Below are experts of layer 6 (counted from 0) of a mixture-of-experts language model. Rows are named router (the router's row for the expert), gate (a neuron's input weights, with its number), up (a neuron's input weights, with its number) and show model dimensions 0-223. Each number is 500 + 50 x the weight over its row's rms, rounded and kept within 0 to 999. Numbers have three digits each.
After each expert's rows: "mostly gets" lists some tokens that are sent to it at least half of the time; "gets" lists some tokens that make up at least twice as much of what it gets as of all text. This comes from a sample of Wikipedia text that the model never trained on. Tokens count by the router's weight.

# expert 3
router:494439578550462448532524490444398501532461546426512455476606531559509457539554444459526555533482469563476510513461427549456475505594461460510554614550401422503488560512399421555429542467488445496452485597561576514501476512480500534526557562454448527460491516551416502507511530413519516531547467466498499431633524470456489438516498466534514514502534481570544567472466449444497492471464435493435535496505514504465586481549515502507477497531389536481429515544524436429421502516558434456424479483476535393432442401628533434378402466545535485509586475604506473591549486433501573536542455513522468545510453521453527498608542558518482445555508466570554537526509464559435432444533
gate6:455454579467473424476513543480534474471432639469506489466391493455460497517497457483450439578542503483501499476408565472550511555440464383567539567480414376494509532488517516608517491493490492484393478551535469494540624537524479519482589504591452631516388591510454575498538563550475448494480543612489487436434489407582524454511573498463477512508459461517460534510579517464484462494470519468499543448497539438526526580580430567516503547388474534547403493597507495529574606491597479487401551479495491482491469488556491460533475467467475434469463542419512479480527486449558515479464514502542493496475469553636542521476612556460494560474501436503443532536501509487472458464493
up6:525545498503446498474479571519592568421562462501490471533498511433589507533521527524514463532559469561462614490519473464544455504555434535448468508491436546452608528581516568436462501559470489503473496502537485516487605525413504482484495637447503498499500403521491414563482422522456409545508439444547460436507510528500563498495410540500471520540502461439596570394563465481564514464626531553430543395441444549490476538509532533558490403464488558514395448518472434563508478472467511379568513508401426463563560477518523577513485449540491553424503529447493526542509507503499391487439446463519419491503541401441541537511579529569524416426540433444584526489555545526470486488468
gate7:499461497515466556496435582472381477505453569615562505426525470583471545471478492508479536505510502508450453412510455521466572525465462530533489448426442564591570535613409468486562483514449514515564501530501488594469534516514488569513530462479399417479531487443440365527495469441549478565550457485544494529513509450521582479488488500511498525541483416445508412564576569556505436459463464523423480597438408484453443494545500502457458378494531484545475502489478503497472520554421519447463528572465569486505492484509486442539404460542509486469489531553338560498520556466502469422519511528564424547490542495526531566504677551514596468519535499566551522571548596543464443450515
up7:527501484465476487497528477526364567457441489610494460561539551447503519472490525451570548441403443474571491515600486421501550456458479397490479534532444536465541419540421598440468479437462500483506608534475418458597522454527478545542539473560514460468525391519432482542486552563416505472530423510533626498536497432495565475475579464440481547447523504498447502498472551483468490502483556538454486558523432563457611432494445541494510545569477560426511479474527476473424518566546438530510453521462566531501537527490594561433529533465492551389498554558572511603430496475474496466557493532475544459531480539470532589424431495411494608511507568434556515462580459452590496412520
mostly gets: " during", " until", " before", " l", " through", " After"
gets: " the", " |", " to", " in", "–", " at"

# expert 2
router:552474515529480481584446485535457538458491537514465417501491498571470444611538483486521430483471424547604549552623387546418510477554469428519542513499453487462572541574481448446519545513416589467425543590546532499504460512450566444517449596562474593471445528535465527471434446466447565500462509570462482515503450452443409400511491528392535509472532444534455490504502536560515523495487480552543497542522502508439485486468588472508428484513475456430466570464562437445432524478471463436548503533605488501443526481531537479428350585478521511570499479616500470559526549504598508529542488525513542563496581478524468535608478548501472437542465561535496566522407476526516424368502
gate6:494479521560473548519458573441464599567445480524581456471399598535511468511399536510525467501524522504570576422555540609490558544570560532577552532492519485510464601512525492575486514529637465422567452523504535476485483460584473547495513488583524531456458404496527486627430511550432517466475405506486434399485515515466483426526380473431496485551508468443393463498411594539488451540481446544481521522458471441521421450500453524526541572522493470550477519447377488519509521450467473518519456553530541402493503488510371498490418531491461510519550489492547482563610483439503486503533542557550434539530568506453458525539518427571494486571487498504504501432464521401440413487441
up6:547505466544572460439594560405481419551513488493559523539476532538563441486475467530500564518492483501553455552465421517483502427543472497573506481486528456492378564464469566560557510499503549611411525502537536527492380455464422507490544484504476497529599526553485414509526536542492559545483453498512564543548595491496464569358492471474506526508459444517476536473522432605484442394498602476506422473473443464466510386489563549492452444532536412473529498536438587614581563532522497453437507473585527476457452492461658395536497554506520586479480454421514399540544528404468469472461546544484506458425450486556530473505554467476522560530465548490588443474513467480509526482494
gate7:541455522500487417469491568471509490478453482501538511459496544443416569497611510673527554541494430520592474452585464510512528509523415530423496605467475492487500530500581493513512557499456538566466437556490573597430489517519466531422389481495535639503541527369492498542604492464546595432476463488513512407592567483517481511486432453375363467449446440568588484437461447482556468531532482529535514500521479570457400505531428422483545474534522476445549571517464504494433464438524437471528456434417494475541465487512565494476488433507568509483484444530547502486565553523532539462522513521504522464456608497540509439500535521544519479501499558567510402524507473430517493444425
up7:513602445607527404603446513538423470489507408495482494528575406496536636446499470470506633506452576452539494576509480543439565445551470494531407451507579578538508553474540516497533458506424556454532520578460460496435473524518388556606413531532461479452453507455495507545527413425554566487468530479542537488517484490579518548592450449494487448592452519550457626474390515503477506484464511564506457469511545423399503513456515522495496517507454525469515510486499456553486530428449506481464507515466489513487569452551484487445533497516527555557503435497570503435527493531525462530516483573448682484389557511463502474466462462484489455456589466461494464444455405551573508525472
mostly gets: " are", " which", " but", " has", " an", " had"
gets: " the", " a", " and", " of", " was", " to"

# expert 1
router:421520472517444456560543483517501437571485594337589447488568487480557563482479493466507473540465544577493534485443497571422512435472432585527510474572414452518500522559460473501468462554454432457520535555477610485530491550559495431573392527539527487519529582502444501544561483524435470486514496588383421461499509528415464503412493474492577517555550496509516554588463502470534521480499456606481547430566473539499530417493627570524440540475493534442460577526511475540447445498504478559427480536525397502440488482527524486433463488415444430518543484502487536542554562489548528595448471519498506483500478565458527510580497571493470516532365518462410620461414464478463489515419
gate6:476605582492338432524410491552438466548438598481570490414478515480547484472507533424495508507509542527430543436425461519468569543476527602501556606490509517525570556547515500470501489514501519528539527491460509390571384504539477502422532467541517471430485650608399584570491510440552496486620562544483462545414493533470443485455533477500468480484475532506506516564495459530454484491594438517502449539516500482499450559504436577510487468548524504518433485471441459432435346498450475509554523511521525544482490543549484412484469478508523466513476435552512456487495457417503591534499567568513507513472458486529572526492578476429555488458483413454387481501478571472520564591560
up6:536545514573441481543490516434543534627509445570391549501496523528516468535472546480466625478530435550454511454499458432567573372500404465411514452466435641548502535538646458464473468488502443535473516417498461537580540507528501497526597468481467474439505508497598525441474494521482499400493538471527460470534512488492559511527456513400477463472456623474494469454502546514453465558525491599498514486529454527408481580533406497552457499417480539527530454463479509505505495467609478470398503454549374540495532491501561544446562479500525486492516506500454508329440491526584560533509525427516482496517523526505575546519473465467586539549552471525452566573492447494545419521442
gate7:424466520479461467557487467496468401601539499497500436549603551585531607463542455470434505535542553483427542538511494489550467424463543439500500430488529399505490470525575513485532514492508441497518546492565446568547510467562490454504445543539495533496507489437437613600470506511549542519517454532391448501420426467550467510477477452474498532506419558416487436559424509583473402517474477577525460504462504491599545386501428565504500440424490558473499507474495396516482497533499501485464426558501566551495493468567499548459475526438526574581509441585570432488497658478489470544461485601488539461479545536463566475508639570534422580512516540393444516452509459462454523542535
up7:530566551459481448505497511568461452521483525514524560486437485554542599503503496442456466542501568461531457463510442420393389427532460464554471502539535500565460500571485571521478477602482504503330510457500514530497439546556510542501466479560429579537373592531475496423450527447605512578503448530544540553454558449533532434522504436575495497530431526507486520516469466550470540527603444520467473503526593531546572491453466447463519471474421495458515488478475422615477472448536435428494504537443546502503511484540529452562569467427497446540426584415564569479405502510559487433476541488555538443450494560595523408538539525464485488496471563506501429519554580525562367556552
mostly gets: " ==", "==", " •", " John", " St", "="
gets: "-", " |", " of", "|", ":", "=="

# expert 6
router:519422481587486459538482451447483479529606519411558523395504439506459555513463539483574531492477501592507542466501498517469501579435446417551590505523451457472449561569410352487517506533464476429483473536589546495502489550495498421561424527522427471561525490483438490491448491499414474490463486557472545542485497567468484565420540406479553570508538538484535539516449552480607559452538428495491458502606442489502474479540534541502453539517554430410497466662493455466555481610547521485541473547448426471483583471506519416526530471570415457553489501508495457529494519448588502593454464500590439565471635516512546562457441571396462513564526492441493500542471529521470468466504
gate6:562532618501530449533485451503508455418586501598522521459520432458551488481479468435441495475544482521431435431520424493553442546478511448598485435588540467594525517472499483616472402501477507471518503537536479449418532523560551445479542505441525489468528509506489492482543505425497592409520524483457447475431550546472505665578424521543533519450525442521541500582440534488503572455474563484502528565482476546585512476473496524470413497471563517484577484529414547443473396463556479504491492553479501463493359547539517434525466435609562501548513521512542471499499429525472536388465549519522419564467440446476607384438538502545490544549471445464601426513432527505513483466420
up6:514422479599532551540543401553510484519437567466465432528554503506477507465518419559521350472454430526512503525503531485600560475576466447457589479536541514550471498504498515543447475452376474458486509530508546560506489397493435495460521461507495521483439493547483534451481518436463532470469466508477480443507462540472506479435470545513485499545538562567502497550592450537596463596467426498570536496505502501394543551628502547510516483502515629494460463422462441556559534499575530461423573537433480541444468571481391526473447554555504528433499507499575387416460440537449555524471501495537554452469576490498495564404434436551614421474404531545457563480573531500593458519494
gate7:526540542530584422582498390580645502444544490602529518449510486429502478505438439472460523519427544507482528392507446453516561520457557588459559544540505460455572470512482428530548529417489500454515558405487447520460546535579553484485482517532390472473498537519483443448430550495551467463457477578518563553528501468469505478551480415579507575557482460478527596524434529556507566539548442454543518513531440493576426525509561509521588551451455519489498561586427501449519394527529515456532494581419579461471567441457511466405532473404392512510496447538506407481595541451515568498437421444499490503431541509501548421503508433484497483518493459491466393538541518475440545463430
up7:511436471462511487614559471462536506483496408520508558441440476422469558547563503587484509452461467497504489460530514558515523563548472509481532469515538507456498503501472509556572477507562523491494559496474550494446397486513534533481532469487517478511432454544568505470470465505575599504556539433496585391524606549505534471467435462454547477588500491586443539504594427501456494569583443476457629513413584474459425500456485470502533559527439477609531386425477475510481470416496511575528458575528486527544519473449549471434621562514486500525341485497450414544521479539491539573412379484483536428533500528552449620434501529590510473495519433498418479470440454553432502475460
mostly gets: "=", "|", " name", " Total", " American", " Date"
gets: ":", "-", "|", "=", " /", " name"

# expert 4
router:551479480498382379531407481481489509543466507477519431514563466533561542460525505471633480481424373558542511498505448499395515482555469454558517510476490550551503554501483495427518450576444491462492435553494510579529526581481550377483382541520553535453520540511537623482450505472456521414602486597463427471501491521495549509464460451517574465477545490466505459566512477592479482465481474536541545478496536554527545454501551516528445410516526523417442598501519460499428558459546462412413448599596489444525549537487537442449536455448380435550545507566414490477448502511526591515496476498546418532567489521497531564477530525474466497506523443445614589556440461487521557466495
gate6:478407521494512445536519509515438426521443383503505481441508506511519579483488577518481517430462479499553489686417449398443492409528501529521481504473519547489489601506473577541496451460502502449459465472556460565422453490486520403506447547560611428530462569526492524483535434478428534438505531471453425541543524511550518548448421491493513553459522490404641457501449443544520496502512462478575555566421487577492524427455526457526455518467531460524505554482389557556515584557538568436459437473491510517478570472544486466404451451474543534578508504595559513478533483582605492561479524557484508561607492479447584518437514498480517481439476515496545463477619474400567487519477
up6:485475467426510425512480546508419447481499471474489506451519527413389515557496486535542486509496420524455545513527556491455568570521607579623451435512441486474411581496501469430468529501556545535524435427524536369567534540522475515449479471535635516379484475502510576524507532575535547553453557531528472468523477464575500528533511471455433520548515502454493408404407443493449437534530540534447486494510513546536483517501570513474479481522522573564572504540561465476502492491457588501541497496551543486472563405549472536537371436471521517615431512400518468518522525481476417592482555557518451533539487394468532483405555448564409451507578559527458473421447442594479512454495
gate7:458464537492533496543513528495533420533496441467471546551442441527445460573424557490487425500444513422435541490497473574539514505481514487617439595529424445472464577475540437510507578396490561485514529525526596556469506442499483457461511401530578539469496509575509473446504543483481557530473558504498412448492389540419477535501488539506530411594516376443543539476493477427559462517496496567532460597555483459515566511466488497399470579534485537574492568497497468544454482441526572590546461537508530550396557507406541502538472503495432499489582459454406484513584533471548478477572403547543480465518629547513507531581468537552517517413554515351529493492497450455549412533526
up7:537466474544535491449440473498490500442462410534419462601470503521557595438571481589467496504481622551459441497529423474441528510445530504484490538526478436510461617491567439526537476504482474495514455556449532605534476484399455538565417519405459528525563589497497611539520567504512429501435550582412482458459518477532497515425585485493552546460445512503565504533479478535528525368443480533556464449498527455434566528561388499530518490511583429456411543413496535534526502524443496454504476499576459467550444420428561507582586488608499466478460441476390539519440465441426512527422480619497498476522465533515474507480534539577466500460489526480497541589478555502476601510544
mostly gets: "\n", " \"", "\"", " ==", "\".", "\","
gets: "\n", ".", ",", " (", ")", " \""